Weights of a small mixture-of-experts language model, trained from scratch on English Wikipedia.
Size: 13 layers, width 256, vocabulary 16384, 65.7M parameters.
Training: a variant of Muon for the experts, 283M tokens, 9025 steps.
Below are experts of layer 3 (counted from 0) of a mixture-of-experts language model. Rows are named router (the router's row for the expert), up (a neuron's input weights, with its number), down (a neuron's output weights, with its number) and show model dimensions 0-255. Each number is 128 + 32 x the weight over its row's rms, rounded and kept within 0 to 255. Numbers have three digits each.
After each expert's rows: "comes before" lists some tokens at least twice as common just after its tokens as in all text. This comes from a sample of Wikipedia text that the model never trained on. Tokens count by the router's weight.

# expert 7
router:082202160143062086095102100128105084177106177169116154113169131112163105142120089128135154116137172112071109168127167117067133118141120124117137152078110122078114141154144138080202127106147087171106102147162174160199150198114138096140117086151109091137166127125167166137164086109136153143104088072136137187072129110109090021099093068077155154124115173165128155108054124122136125072138125153149156133085140120120132153081125190095111142103115135162088193110137168127152109155116149147110107101133121130119104115171136121124122153081100082177058121129127101135145133133123126125128116043124104123060181121084087136129135116152102143178123107114138117108152120141122126126137205110129124130153046138083158114130105154171101147096112026144155184105130085170114131128054128
up4:129139135131097150133081119160097095102160163110176149105135111135150115062132086113128048108145104125111089129127076161123114144173089159115108188171105140162154118095143134105097138087099107085141126084140196148131078170095113116160126091150144126195109184151149127171164154134098114174116092136097206116156140166128195121182159156081148174139180217142139090118153156172145089139173097133114125069110153147124124126106129144108130134138161133114116137117090093064129142103106106136108056111165079105143144172141165103126123135117162152138123143179126157209095149091148040130163110114055150103118162141143187080124073155120201085075090033130154150180082153125104105120102084119119114150083086134131145137176078147148139070125142121149094137164114152187130151100139146
down4:153122170091086080134130160081171179144081114127149103061102157074079099132153194116189144134112147081078180086107168115111160193123147083130102133174157111162147159126139109123124095138126143163126161167142163172118164164133122124125131131132155124065096144112100079198107173144177130151107168154166149113098123098069146076117126128111106059062129141160103103135144091115087136202112165104136081076094143183099127104205113126135151169074106114134099119104108110119084096054132160091079126128104104147100127136120157122163155076115117155100166121152141107101153206120178135174161102165119138146163134127116154108103120135123127135090105125131128092129182159162073172171103194120101084124136151105116134160159160167141078141092170130152127125076120163079152157097238149
up5:095117093187196196085137105084133088084215146162098154123112121099128144095094155150114115149122130127186088116158138122114136145176100163186121131160150136152121042161149127186120157108098102109099084140152119118137147112087126123045107167128157169103170105155058143112090160157130147134180151084127153050116126135130213173158135119137151140113134179141126099104105121107122108158114142125116031110170133083113148156093149132085134175105126092116107123131109051115128168128131122127123161176176148069098156143125130096154116120135084129161209098084114166151068172111125089125127115145103184110160149138156119117095128161087179172135200143181143172131095168166198185085105126121134121129114120056140123161114121136143114148154118144164085134123140174104126140148202095
down5:112132097103154113166157099132117132119166108151132112100114167106149110124126129179103149147115094137229120152120115136105128124092156138170110147133120131137125099152110037164091146128121113070106129117192176150126194064131141133074137178110119168039080165160137114108174082147097159108076152064187093041125110103124106090140117139167118166173129108136076129126171117150124117144113141212138141100175173109128127155096090077128158202087130092229087115135156105148164119153148128161094109159079137141132077090167133158154124168196122111138094108107133104141118180114125174149134132121126133128112048112114151153158148103134150093114177080125177111169105076117140152100114132078171169154109184162144149157154158158136120139200132139070164136148060147154161139117090120
up6:082210121177156149139083139128116076107096111071101152128131151158163129180089060076070201117142070125110174110147152126144129107117046187144094122133099142111124134119130086102095112141114142127105070077086083134139118107104180055118121103103109174081167179140194115154124112126146132092134143108101150115107125116124156129078097059161158131130155139183173128122126170168134127154146185110121150115112097166069149119077110180103097125124083109109148072105121156095161158116148143094118109121117133097115146083174183118155128136129095126157124134181135084096124135137136116118085125117157174114131131123083191118166154112110178101091118082100132118224080125161212121066096208130159144143152133115106153158078122127097191140119151122171168046143111120108101130089137159
down6:102089155138172195125103157121150140132142096157183117111103100104074118120102171140107161104152136073083103121157134163130126127167120127101092129110114133120150113074085120146106152162087153117116165154119141174209162142129070136170077156169172075148077113148118077137133109105107101164170138144144095108119193106116162053101154094157115137048134125105087152131182136115127149076160147108125087121185100122125114092088122104141183134139176086134148135122179110114101135109164101150115145137153074136147129090143093071133164139208100019175150148134153181143094095155130073122181168088012133089132179145134132098115123140129090149130118116123101121115154109093087091107074052114110101094129128140141123169128117169111100158179121120123159114158161082083105159117214114
up7:101209203155100071157107163140052153088205154120121146129162159138127135084041159169151145200130110104069101133131114148092129136157117155104102145149113151117170161095130154134120147115113092105097126092102139077146193137123121158161164105082146087082151110140098152172126134177155087119115138115111131118089128095106104143164091117107131188130126111104161137112183177142154167080175107160096101147177158161047123152171195108095130151131163126100089200135103068059093107110134178105078149060152135144110112152161149082061097080093098146192087124143134121146148137104106136131110151119127110100129102167125172130086086185090050093115122107114145091111132072165129116171139161128100131128136134156164128086150099113106146151074160071123115137105134124123087174117153156
down7:148029122085181109151145113127151112137151106103118089120126068102086165065159031125130152060153132104153180115123142107125103185125127125106133084117166073165216126109075098145103147152094152083118166157117102126166087108132111125157154157179100175118105133149100146151105123147098088107142098117158148134117153118167092156190097116129098142145156078176113084181131098074150118113073119127144154115147108123139102099145140111160122090148091146202151090132159158149130148120135105146155078183079133149135098099126144148153181109160101161162167124100100088112110099162171163152129114155148077184147170163190092161154112095213156135089054163099137178162106140106129147115154037119137091150094127084091069134149190131172125103143186118158129133125139152110153081112150123
comes before: ",", ".", " |", " and", " (", "'"

# expert 16
router:106195142136101066084132049184099103098125163168142080141094128098114151132097088186090166092130144124147135126109185148156127100140189150088162113141109184100129125144115115089154129156111093095140088206161174169169165183123094146145131093169060135115128132162192147125155158141199145125140084137157133132078122133131084106063098092091080169101108152109134188136051074094120125112132154128148103138116152154176154184126135168110101116111148163130085145082114083078174100140140110126114133130141151121083132070171066092085137136135099141107032098073123184108177121155110106112070130072156106130137133115104061130140142170131127129102072118126171126107159120139158114112124129140153138129148117157107142129105141127187115180136097104077084117128103132173185134140117039
up7:093070069171105129130140077169061133104194112160104127140113123160068143122081139115093135120153135117157118083144145191143148116130143086160128036099133133099217144147105120163156152082130095134131140090164120167165128143128085137146184142112142119083182168147174107088115156102131150128225158150146180169103111142074117134126148159158149117099087120119064113156184159103134111071127063103182131173149164151134137069118125167141138097116146088147109186090167109126153130117104116173127184118145144101168097203083113205149143099179119129143142153105149133133088173109147105057143090106138129100169132127160183081114154174126182158135141134106106127092085113140078116139186107125120147090130122142166135134196139118118111162125107106058175133126098142166173160136171176
down7:136103136139061085109119126119087198105213083125155155127086168148065066077082191119127155156116120128150113110062137135113120125088120098161121114088141178110080100076183124194156075098159169133095127183130115131168059156128197173119117169160188121067080146119180137128107110127069131160155129086118112131100115124085152121138100131126141073135133102148099069121122181064142141098171134144116106176157107126158116131142144112123087104175131037102117180109144145151081130115114142144142092095148136123130070120107191136119108134124116127091117139120114144146026090041116168120116141176087120069193140158187143111136104160147139108114149076140084161108090151160141137133132170141186147121131169111113116136104110127104135116123171115124110094149167148139134130081148196
up8:111036151114161151197087073068145140138150091154120145122153096086086229137185106111088094125162096154189118180147127120156131105156116148119097152179122163151110180107119143138161188123116119186158106130116108100114111150091114099139127169114090159162189142096093133115072154096130155129126124094125117044167155127089153130151088102092146155122146142136161122133120096135117150115121090130079065170103122147150107092117125190141128134084123157106060119093126133196094150099129109159119112141113155136163126125073066141110144138177124169148129160103176099169091192127158123157100110108116115129161106122104066123210107142150172160083087125064112146172136166122153170137181148071128095133186222133134128126101136140160157115116159106106089098144096171158156143062168168
down8:116183108144157144134167173132174066130160175128117157126082160113135157155115125128131155150142155164139143213073145058120142092074134147184157076177152143142168164118114146088130113112135119155170098118111138133095052113166148128083130099126130182192123127149090193124137129127082113119125135158102130047192164220151150132175137119141100158168159101156076087113183177095109086110145155090201184116107106104099168174073196147120088127099105139154176160083159122100068105123113112069151168107190145077144095118177104143110100149129148115128175129076089137133133101144100115151178102124142105153117133163098139118105093128154113160161126119159134135083119093151137181131125176187094163069179163107128141114125102109140166134149112105079140126101109140064134166091164158
up9:176106090102108104139088157099192140136070161120144117124180113088150155222121124138104190105105175080139136128185097118202092151096119113087161105145138135103102124110198149109120122166127124156163125143168123129180216122101106137146157076091107156048126109035136132139125103188126129115139109145189113091143078083163101106134165127144155119085117119097134133110198105096088098086092155134140071157125140119090115096120163118120181096141101093101164103121115108158084092091085133104110132128131148149108174185182130095125125085157117106117165110121102169098171134091145095114132092158118145088186202137119111133118188126210120133096165108107144100053132152126113096164121203154118163156151126105075087147101188146123093173113125159128169180125107080107115117108130115
down9:085128099129137148132127133115176157104089177122089116111129130117106152136135176117115087062195124125150130137113033107170147118168086149125080128121141120089130155145090164153140142130069073136164085115146051104173173104154093145096138123100135101178102066147130115157096161155108137137105120174158116138146122140117206083110167139143096162138122107075090128149118178189160203141151122073130145141164101068206120158099164121112165137158066130105161098112071158103162129109105157160072171135115142112111103173207123147136088139116087094144185134120181165142109138141155063097138160164150127092149118116089191124159082157142161155182096173129174100058155140103135178083116183207125127111121113131112090109135117109108175137126133143181098080135075157140099154147124089
up10:128127117174108085074111116159092114190152108121103069125127142151134151109139123075126073179168125124128118136098199148125105118129082096110103110127090032147157123166120156169154082132141133139128113135180147121105157085110143142132115127138125111113111059165192146096110145128156072169119161139080104129131101176155089114126173132072117179176098130120188138144113096124157152126078091146166183096107152147105190102155144091086131099105166154198119115105101139143145184139092156137075171146081159130124149153136125131130141125159111164078139182138156150092080135096122076128206104148133128095099210142080166128131115183148138234182134114157139095098153160125118130120180147184088140126128075047124150138129162100155097108097131076066129108139118113054062141147148096
down10:132140066121139098198086179079124097096127132140163156112132058179115067098117060117100148079128149138182170118153094050123141171147113157120144137099089133102146099164113148128116168137126160164088138077062115191111104131144068128131057135064177147155137118139119128175143099140145137132095071129060082156106167113108205092112166109183120145101076190148092093217085115173130142097119129078133090174121162115122140226098127136182111100120090111132078125119171085132135123132171143091127126152116184110077157062183117140116151162121101155119131097096110125120100135132108112146134098082113091145111110111126088200136141173151106079139094177117149151088123145135104158120078110160160110124125101150169155150119113137100142148140129158131147126103117196092130124128151058
comes before: ",", "–", ")", " |", ".", " he"

# expert 10
router:141162068165080105113165103127108136131126159147092136160135167125112133148120135100117109116171158142092080136182167146099090079132110113096130113121085155105151134115120136103128079145115085077099106158153151112110117131137154105118125080174058075103113120170131112197104108172171145111149103079158145142122154189093090076107149123111054174142161134121136149133133058104138126131104130183168141130084100095107138162103184169153126109112109190147141127056114103050171095157055104087044123110109140122135133065140097148120166133146117118108089114121102145147184086112139060155121085092195097163101160123091099115142135086118119196140082146163105111108134123118071181123171148129162177109078091134138114102138105081126138255080146099118143124076091161176112143137125136
up7:160157141081075097163105125111094132155131107121125125149162170124114151102151161092114124182077203114080072159167137117133175091132154126138129147164123199189118194151089104132123146142138096160180106090104119169138081163070125172144120103131133113098090115111159132147091093086116114170135063165153104118170103124122127152146191081182108100138107135177133148154147099131191106139203120121135119174117101123143124126147118164149163109125136146072126089134110199067078165126118090120085129107117111119140105097143062148111106107093142076140129130086097096123138153162083065158128105090078126161160136113094085119164049163145149195058134073106108146155164128122158188162150162120163147115101165146125107097142153111127147136105194154222072145048148146169085110109154112
down7:092101136129139162068138100101126145135150131111111118137130166135168129088122083134128093112150137141130069076169187104133108161092136121099118094084166163094130085152085151168151133172099188175093159160130129093161122098147164152102103157111120151080191121066098092144155085172121142157156139164157184160141092145195141118129113142128148105136082116143112116121124149113153201067117161071140093091184132076155109091128102067105154117158117130140095111103121107053184147103145163123133103158170129166213120136102186062145118103133111136139150129175121122130165191174097110161076136054134142107162191168140059122177175107144057115098113153163135096167119119142098098103156121127171144157148104144143160112148124153155138041171141132136172174124057073115123141053126123
up8:142133141108161137103167130105117108150200141133116161065122139183152158181193141044168093053158113114118184088144175175089096164106141098160090057123131107120156136169099090130139153106120134133129126132115148117112109103140172217168136072163141128152130157116122160203114125084121129137143153157156055102088120134098119175106171061125140152188154179047147141092127181088109171140181116101131148140128054066180137064148164143102173081102181105134165099105158139116115091172105093125135146141108101109134030118076179123151140133128156182133114123141132120165130088142157113127129168150107090134159109109134123109208098152128124126086098085116110137116114139129142149171167161134102173102104125181084101132119129138096140154112138169083115128191127112166095140163112097
down8:097176111101101156115155154078074128120089093177138139172105148119156114170083107113121142089183179157101175151130091146110133153135126128126099078134144131090065126126114194101160168120086142108205088115081173121101128057123135139142179133092130135150168141106085096110123094159121131159132120195126073111093156160088115255146137127168162135115152149121115106127098210136162171155065137119069162134150091146112095095154112128124100083131178139074146120136086140118109171144175071085082115159138062129146073161175132075158104190136057174155139129150149121107159159110114152100151144164097160102124141165141146149078120127188114164107143147184117097151083127185133142084160168124153172119150115155141142120150075148173119114095135111081114110136092104152180105115103158
up9:092117099133054123162100068140159138165105207149133111110106107159054088167125143180093095080106191134074107137074129159142169155089117113106141158226101152142148130104117161137141159167115101137141130068132131194098076119089142163153131079172182127172142127152108120170126102127126121127122073088112089143154143186131100157121145130132147101070082112133146181117147161093176140140066080161114134159117132117093129176104176168125151150131109156166063080118112165100159062121144144097115164107048155090127029099086100121137133129172162175155054084139101111107168189162112126174128141118131163063086118133120129138105169114131155109130136140207117151132082155113124140125167101143145067163121158146140144093138115150113127113144177139174124194123100129105129146131121151
down9:158103145127123082135128109097117132152109114157109123174083109107088176123098112182128109178048177141085212211102082146123089093078096149114119120123152079193154114131152134130127113152099151154097104079102124103137085117103171124139183070164152135149173108165105069130160124154142148084134150124162170129126073157151165169129101135153125106184125119147151196102145139134188127057129181115140087129089108179118176114106124117194155090121143128148069127172135150181120157132130112134128055150069133155078184095045099110108150114117126141121108101113187122067171200125086111172123164154114113104183083127113110090119121127150101118134094178129113101123156119080167148134224113177113114112147136131092109139191138120155107111133125131135142132144169074100183095108085110
up10:124143138141108087167084105139077131182200113123136152081174141093149129094097131122149148093193121153080083164134142176118161130111124141108111119176079092164129210145107109149140186136100108103134138126103125148196130077162121139159113111167161105183099054127094114135091139128139118102066140151135096160129092105166109148149167140133104100108104155142090141148107112142135108081122148147090148134107174114137182145142118142081093066136131170124159028096078119123144150090115193089107094148133141079165137098177087074176172133093170135128125088157107128105090154095123110123158022149108159112103137150132072172140118170093156112146170132132102127117155141087127210137154095116141140146132141122195204197079160109116118162123150063150121085166119174150127075103066117
down10:105074135146115143159104150114164133131134109108141134148136174066119091072082111125132161106132145173156132145128132139135174169142179136153119130101087129141094146046145146068136102079112050128195191078142144126112151154125120070107076131130140167118033108088137165172143134103109124134199125109152108119065138120127152186103148119089149123096104155197157094105119083111075199090077102155090173124148162174118110105170157106083125134145113128190104149061072132193050119094155169097126145122114130131158108155124120104112153107173114093117058112125105130094165133164148151125142118145167098149102142168160115192088122130066104124122100162125115108190154122116173088187181094080105109127138124141139075148136115078115154095128118119089145153142165125189095149110142203
comes before: "9", "0", "8", "1", " ", "2"

# expert 19
router:129072080174091105097156136164105174150055165143121109136081159131100110179144131140121162119111188155140130131102165177142109137103117145138140097162132118130142140099082104106147085079097123112160118109131166193122094135146150125185121134173082148139155119161111140144159075170145141093103171114185180113123113138052174116095164099164163157133095144121116148149113143165124156135070175124148167032060175125139134109085179137103190148162140154147099209127146140125180083084079036126131194075172125080073088108129084152172120135111125124107093150113089130165179061114165098138084143109176137166088144099119124141085154113108148149159124139103113145099121136111107149167135092109143156098140060033113128097176149158150171139116147051111145143133139143131122128117126086
up7:128144137129151088067096158095103152165074103144178088126151173107106110132084101095120179129118152120127070131052145159139093131122131151169116135133072127120182162103122142170108129162113094190107110117131097139128181108137133053075133104107137164121179135098159078140136090155089112080133060133173130157091068166100219142140154135138156110124090149072133175196062123159130094135133098091106137128156144138163121098130070120063118129081139125100096116209108122133080122157118085159130143052106096154174109131159105087162159141112095135097163138153094123166111145154112125145170142132106073174128186091135209111099132160147134065144148123094120103128116121154164117145174112172142123065136060170120106153109112112104122106105184141198152172166139085141117125087101198
down7:101073055116108114076131116067075150119078065095115153127112145088075133125131126124142144136124107137119102127169162117144079141133164120112100110072101128135099148134062126095099051147104127071123166144166105097109134176122146072136174165053172129126122139170125070113096107195108110129125105157117136094147113117115108141090115103093124175131166112159147146109150105120138126179170119150064137143089138151133200107105164171126182152120060112063162175119117111113098088136137152108084060087103162150189109133111094129120093144130161095107144144113116138068145134122137097115114113108120119131134127151147179092144179185064097107047125143096130127097085116183100161152123100203106063139155190114160088141067098109142088129146131075074176132182146158110150151210153139
up8:128077112115130146159078117220123137144131111135128109110104174115110133197163089151119121098139183080182085121182167123079183163101118189112156200075151136076150138128128150131160129138106168146097178098138102143130086154108188136164156201108141168178171167115103066152144069099108183142086213135151125100134088157142166120103097132175175093132080164210143128156101127129101108110100134135142098174193120090163052156132149122133115157170117153115128170175148121138121109162118159083111137143208146133132168136148114138107139101131142148094181137084177136129133166079124161168116125143136127120104132122153151098136096176109096119144179155160076179199103134088135125108104154165167165108143160144133121118162154184140126109122134130114098085186153094114129159203096170
down8:146111162073140114079123155152106139152098168121146120125127141137203073099145131128200164089092150180129137137127033091174062188167110082090075100162113149161083123106132087110113182077127107181106095117064133154192154139107132149142141154052171109141102111173166132152139097151111165163122074134144141125108168143130128105151132144132103137119104128052146077093167109120132125065123099121153122152144095111058171119134123141106170166119201138153142130131076133118164146143125139130122107051111174111186101145145134139103100087075087096127102100163096176121058154160106126145125151116140171131182116137111129099174150096160128147105139127123188129154194127160134118181124122183122138143171159095113141064165153048096147124155191111136209101156109131135112167098110100
up9:120082113165194154180133152163092136160178146144098110110106156152145157148084113126113101050107105104083107174126126084104151144171104131132151115160108170149109148083119191083101176074169151074130184106032117104158123142107168127148139094138139155063126137169158129137103141096102186212132142173068123141114109129110092093108138153133121088174158046186162106019077116153093076144142154158135084137134175103128112127117093111156174103118130161169109132118120104127125189154131132156141103155115151133100184136151092121112143113084054136092117115167113181183142164105150113130076131136160098139147153191142107114103091091085069099145170085183137091166125202120091162119137145100081126125138094122143137119126130091124146121100107162138147121184124137117120072130085166
down9:114077168127057138148159121167145111101112147130169174086115192096126085078107170143100166188194125167139145102183098116157152193118178070110102120122165145123169090079118125180133109070145110118118200116136150171185145148072071177113134138144117135076118133138119142161090226140110140118126124141162150092150179158150157191078115097084157086111134118179157105157130134172161083085127071122159049155103157090127122131160149123148166197095105133112106096071147102138138108148123128099118149156078125138126123130120146146133121108149137206179164175123190148105160131168095116050168175122100098143156090160117113160161089159128143137075111086142152166154150110149108180121114108081098102113172143168104147112108170102091131142107118137113131156132140200125136130157095172
up10:118114111175161176093134086102174120157149091110057187117158112144117105075110163135159173112119088076110116109200094089134146117200126100141121154187098159062131195123136104132143121074101184082164154149119133137094127149132124105189097152138067135184155153071120124126120135142137120134131116159174143129151100176134088135106147111159085196124116159131119162167079115118113170145137083118128129103097164115188141131213166146115159110167143221133153181110118096162097122072107138065155086160142080083111170128086134098162075128099192130122121129124135115183103075165116084100159163134162105168131126131099138137155119110127087147160162150167115071124130109095099139159126199122120088081182167127119141125166069103118159103098124125116174127114126201124129144200183131
down10:182133092076096093084112137111079118108131142151183145178131124078138111132162101060198091120167154143169207223098146126058105162092165103155109138088143139132157126112139187133146143078102141158090186131104151195135102110169115150195183142131067143154092097129135160182132099135140137172144105098094100153135141118149113030153173135095146094184161139124112155097148132112087123106116118111112104129146200105048147132103091108134164145110147069194115116088149118134124086117144105122161097078146159158128111159112153096106090114137098084122119079155047136188109147123076193134092138123152109118105134137128151110167073086144136171127103146165115130074156124101106120139075098133088164111114124105144107076097091163175137119107111114088125175115157113172125126172078113
comes before: "0", "9", " |", "5", "8", "6"

# expert 18
router:126217124134134108101099076170109088167107135118094140133109083154155165140126111159098148132101112113122106065118192184109063067101156117101139121115103129116125155133127117117185121090095090136128150137095137193174145138135170132165118111187079142106155179119115112116137121124127141167155121036147156194055086143086129111132135080118102191150151128141125140166051116113146070139098151148133192106109143132135122196123152156135153167103118185171093174092172185113149103134092082129079164085142113051079120035137110180106174145078148115156054094067139135128120116092102102131104158103150106147073160101099089174142118109135131172156124147117151132114133143107134123101127186108176135127127116076143072123147129109135089162099152081157106138067084138194123141125108135
up4:135105063030093161087072072186174175102117102155182126126124151103116114155114123107158137090123182174101131113104113157126107201148130103110096111108124164199179109141110155106116151132215100112120141150092160121094065118117081136174105118174068108144117091110161140104136146120182121135141027153087141135137155140159143117061108101160101116116145106106163115162162090129159157158175128096122131154167155141066143151131152075108189086141105081094104166167154081105132107105113120101095132095097140095119112140075165123099152167193068129122136133131104122161100149145155109155130081062144143118121094125119137163088132086052110142124178126169094115130111076166150113152150080142112113095144158141129148155136130139159081111057138098057085204154161096141150125126145169
down4:104123168188109176106154116166113119177161043081113108083134074114126106196115131108126121110104144155156183136208148077137185132144173165096139157121154147103124119128149083129127156124117152099173159174080149128144085152146158172167161118156083158109135144136142141138083150123126076158137140123157114160108107080198165153163189154116146174187131092170132110171102083140126143111073083151130128156101126123124112096116088130106103121121136164096168065157157117139184163155160214143162101110117121082116107112164078145109125095048116150084166149156148117194126106179151131183117119142144091082132156129090172124151162121106125182157171063119134094109119128115107121121145156137100093160126079120148119096091041154129148109163125209202131085142176158149097088113074128
up5:119144149142134165118144166097175106131154111145104077149175065060123105168119090141160106087064106100133123083088137123145175073181095112147150150130097124112106113136142141126145068194096150132115221136137071133095131135127125144140123072158167176153097172077134097161168057053092158151111108149142147117165072100106180136108138089157088126161139106121122094192080097161110078157142090116146154130120106097050135106112199125137140102105082101122168190110103090136111136103122115085121100070098104115164154084118105126135209140124191160116134055161170129114147094151117058080112167136097120104159134092113120131080126134124076136129138118163116111092164183154123132090171152134094158154111086139148093107181145138100064105132168094156082140128141081101112165189114126
down5:109076126168175123087084157169142125081092123110101164115107119140169124183135083129138104173139194087102142142140140122134166133199126106150123094083136135103178123187121169124140108170126125077148122137132125093082113139126137109167160183141156168163170094163071172058132107197154150174102127147093136117119094132122215157107154130113069109152125128076141111147133111144133146073124152071185100112151132123113080137138131123113157144169106125128074123116119142127120117116129172128149103064078107120209115095149118096114165096047078079083159141124104139213133136189171141107088135129145098103118127202111092075150089144115102095119123150070080134127105118082177088097121121147137147146104159109085151135154170157121095067093158164091145065162196175160080184128148131
up6:162088159105142126195076074166141165111147101179163081161106204118131178108074140136097154108125100046128164082117130168111148188188162091083150136145116127134123178170113114145130075110110113162120123102143136096133143100142166131139128180147110166067061081064183110093090131117130142176145128108098189160092152194146161070115156099128102151114148101140159124133116154107115111117119142092121131125106084183126131114086099122139126076114108160141142135173121148068204137107200132156079106077126119113126168156126107091127154164210178125106141097162131087123127135072193048123075143154129160137129152109113152106173136096125170127180113163083172138131158146109147109146183102167100173074114164081094154114176135126114147136104144195151135107135086175166119154144114129
down6:099082068136162077110159144040153106137116133089180131182189142129129161114129161135184118124117119039122110065146117126153051156122122142138149116086101130174115112194168141128099108147092137160102172130136129141074082109127087082085100162139131165145084163069126142086081078133102135127168152126145105144137078122168131178081139162119223110071185132089105098108084161100153058164116121098107163149155170153140152040181119137107125101118134183148120122118164114125173137127134106136110062138077097125163121087143160147121172134102160088141154118119092133136161149199123113138151119147173134123167112171134138116137156106108129200120184099147156166133108196159074073119068163158136133127164120098110165081124111077153146155101116105124175097110126147120062143123128117
up7:115177082128201119077082133201085100099158146182119131181146065113126106098111131158111058132080163116111153130132118128088131130144103149143098106135060166162123098130085120112160166096111045135160128099106119138109135073110105180108121141139115147172117135105099161113049172168132162131139157132148106140112106116075120175148110197079093092190112110148125117163112145069167120197129096122138140166167135106120081178132119159096118176148114148140138107107191127183094197126122107145115123120108170132173070106110124138124118060121173109154171144122080124136112213129098108156105078097122183126122160147110151088091176160138160134132098089121115169112156152138149097146148072101154151117128158098163120107087104169174124158123184115108167072138131139078225193118095155
down7:139128096169098136128130063177131169120141122156157086144132095126130155167050102102106139122200165141167106126133118118156134078115145157107171145153114122107070095124120063119127132131143185156122129143140177137103141107144080140182147072142093114109130198136109147099151092127143189119169146107085186183089071086125100119127158153125144156150127163098118155092116195148174079166157155094082124063176163125104200167134135159139124077217165134116167133114143152083163073096176156178121115164114161176125076188110146149156094128176142144140191128124134104146151105131150129121178155123169189116114151196198154150146082205118142109172122102153142166158153087138134125119131136146053152120101162077105115081123088144185146182096149127148181160100116123109126135108131144
comes before: " |", "%", " and", " in", " to", " that"

# expert 23
router:126189160128103075164151085154112180132148182123147135181151103157093176163143120125072143082132083131104091141110152185163091122124124174133094155104079095089100139122121128102109118129109145131103090126127137153186104147073131100195140105165098154114102153134057136126145137143123087108099068100147159145057097113066126157080153121161051213064132102125103097169097117136175043074108103107139148156075154174120163134122171142088096168162108114133085157102152113045141024157109117113095164107101131089118138116072069169183118146137116148163099068124119160127166124102082069146070093105144095133127147102173134153121085104124169164093095112132104125154092156108113120118183129128193143137089097118122134149120110127151151137095178127163101136126158111170169123121112127
up2:128117145097097119062115129140091158132078097133179157159077124104149191122105121174148178156130126109075200119144169107179134117089144104079123141104146085117099113110155138136094130144103061131111132109098092128094077178190134094139148093144163091094160152154157139105130095123137129161144136088255169085127102121127146158142169157131134193146171145082126086151130108142063174099153107070137116140129136087101171166171142200089091109166138076121170128111173126126151176151085082138170123121146118131103127167131158114085118142134154121093143090140104169093111144157149063169121141106148107100196105111104182154107113149127120154134208153094089115117155118089136178194077068114137089054140133112123117125157106129185092163095139083201117088095162124132103102147139147
down2:099178164177116171146065138084169186114160147101133107103138091095141089106179143126157122114115172154105138117117119144105133151123138136177106099166145083165185148160102143104060136184071065115110071121072116113206107152125070069056141105179170054174071120054141098131121098103127166135111177064142169129146121083111087165125094159150152157110107127137105142131150152117109122170146099135090142077057122147101130115186186110119118108081138159126131147109122133084117093133170137139147090089123159142136175093167099115142122109108178156166139156121125108133108177124116130099128147158110078137141083113177087144108073098139162097126104137086132161168169143107095097159157097151148142080151084105122186120136152181126135143170140136146114146130165132127198016182098115
up3:128100125134128178060081134163098141153060131146119144135111199141141110110131092121063169073180162178164121170147180102128126137160156080099142122166089169135107118129139119083116094209141178155094122129158194112131159159171073094116104159198190106081092163177138180111146126102173131156104155141096136201116092074127148084132162121127121154118152101122091152113163070113164146092186172090132121123166156136166192107090155163090155125120058075093111102127146104148107049135163147079104131164112112104103192120182075134118097101178106123141131136171153098102157124135137098114112187129151120125111200116157083100115102168114124099184069150096134094141086130190143143087102109088128126107131157171106136091114125131099151140181131137149114164142178155123109129112167103
down3:068112107148140157125110125139110133114135132147116131116078138092126111156127128151139105130139127090124123111139104121121155083168094072113096030113100142146165136118193124123077115107104143111098150187130112133140097130129051171104131141150126097102038147100099167146145137141160110151077140043123153142136121114130139076106120133160096116157123130156136130149164128072122120100124087165100157140102104121111153146034146127204172113105099142167150201166139172117079129182170178179086116175063129120046158110182143114121107101211137145188156152145144152158144110157151137156201179122140075121192111186164103089161175079112092136154141125185105167122097120073143076132148182153135096102128128157109146109132111117136107102108150192124139123178097170115103064060145131
up4:113087100087088133104170150106158142123117152144150083118128074119154158139161135174114144125161120135170120142142191128143065185115165119105168132077144149127071093133134073110145141111123084078153137176214190131150065098078116132113142102121100108149137155168134155100163116089064101085142134103104171134151092094141128126154162144115176082037152135145100145162167132138210127117103112122126126147139139111097122121136124118123154062122138150098112123170153155090173129092136091076092130111119092135150127142134109139150137139165100164163167117149152156130155089094085141100216155110111101015111107110044088107086084116156106097070117081119145098158124105088146132111142128129121118152195129131149108201129118080160197150135188120173111123162140247136139117140131113
down4:109125130151093076129114143135148210154109116126153181149110103129176098147134138099169059095134136129057096116101144121100139145121115135158149044162184079086152116114067138138077110148136159136140087129124058170131142114107116125149166129065153143147103107171109080102073106182110141184111108088104136107064159146137123097131100163118137185105140150096110165164175119147143137085085168149133100137116067117108158153065138094178129132155116177153083092126119127124116182184096161136170154095124091165124117113131148199205093102135088110093054155086157120125124130133191162150133131122213092134134136180078203132090158133108136168157104144138098113155174107124153161159144143075114126118137153141153165129088149078090146098190158102127141086154149155068183139126120062
up5:185094138126109100132159191105156084138156152113118118124118132107125047127133198104159103124161192137124139175160081193117049084124109138166185069127089122063115166145156133102112157121166085148084170092102111121123094105144100071160097144112180149147098104141090091143136106128123120068160111141182145109100099109097136144072107114125157138097106136141154084179120128170140162133067121141125173101110133148180128159106179148117134205087151111186167130079140099103097131154166162161125090145067150122136109158160118136132153102169154173078134122124108145143136109073125109075171118065119075125127165167163139124041164164110180101115120129126107183109081082119084152101115130129141144117158073200170151131110090126123065075109184151109080187128074123168151123119128121
down5:165157132117131119115110101111134188134169130138128135100164206118120111138136120101138144152130089127114127124113162093142177105186120118162104146145122128095155095162155099110144171190148158131124119159111063123161079121088151104082146158190061105116129073132158152125114108066136128117117114105071140139146148199133107146161151145154042167121173152134120132144134099117135182112124072069099109110095185099091119104165118141112068086120123089170090125163125141149168103158121176084124167141152103152145097149112115090145071123132122084138108116197116173143163066163134083071051151131133142127067124131184145136191115229105119159142076178151109121121143171159191101103126166191138110140103178109052102105156161141109182102167144098138097092080153117073089128140067121
comes before: "==", "===", "The", "=", "In", "|"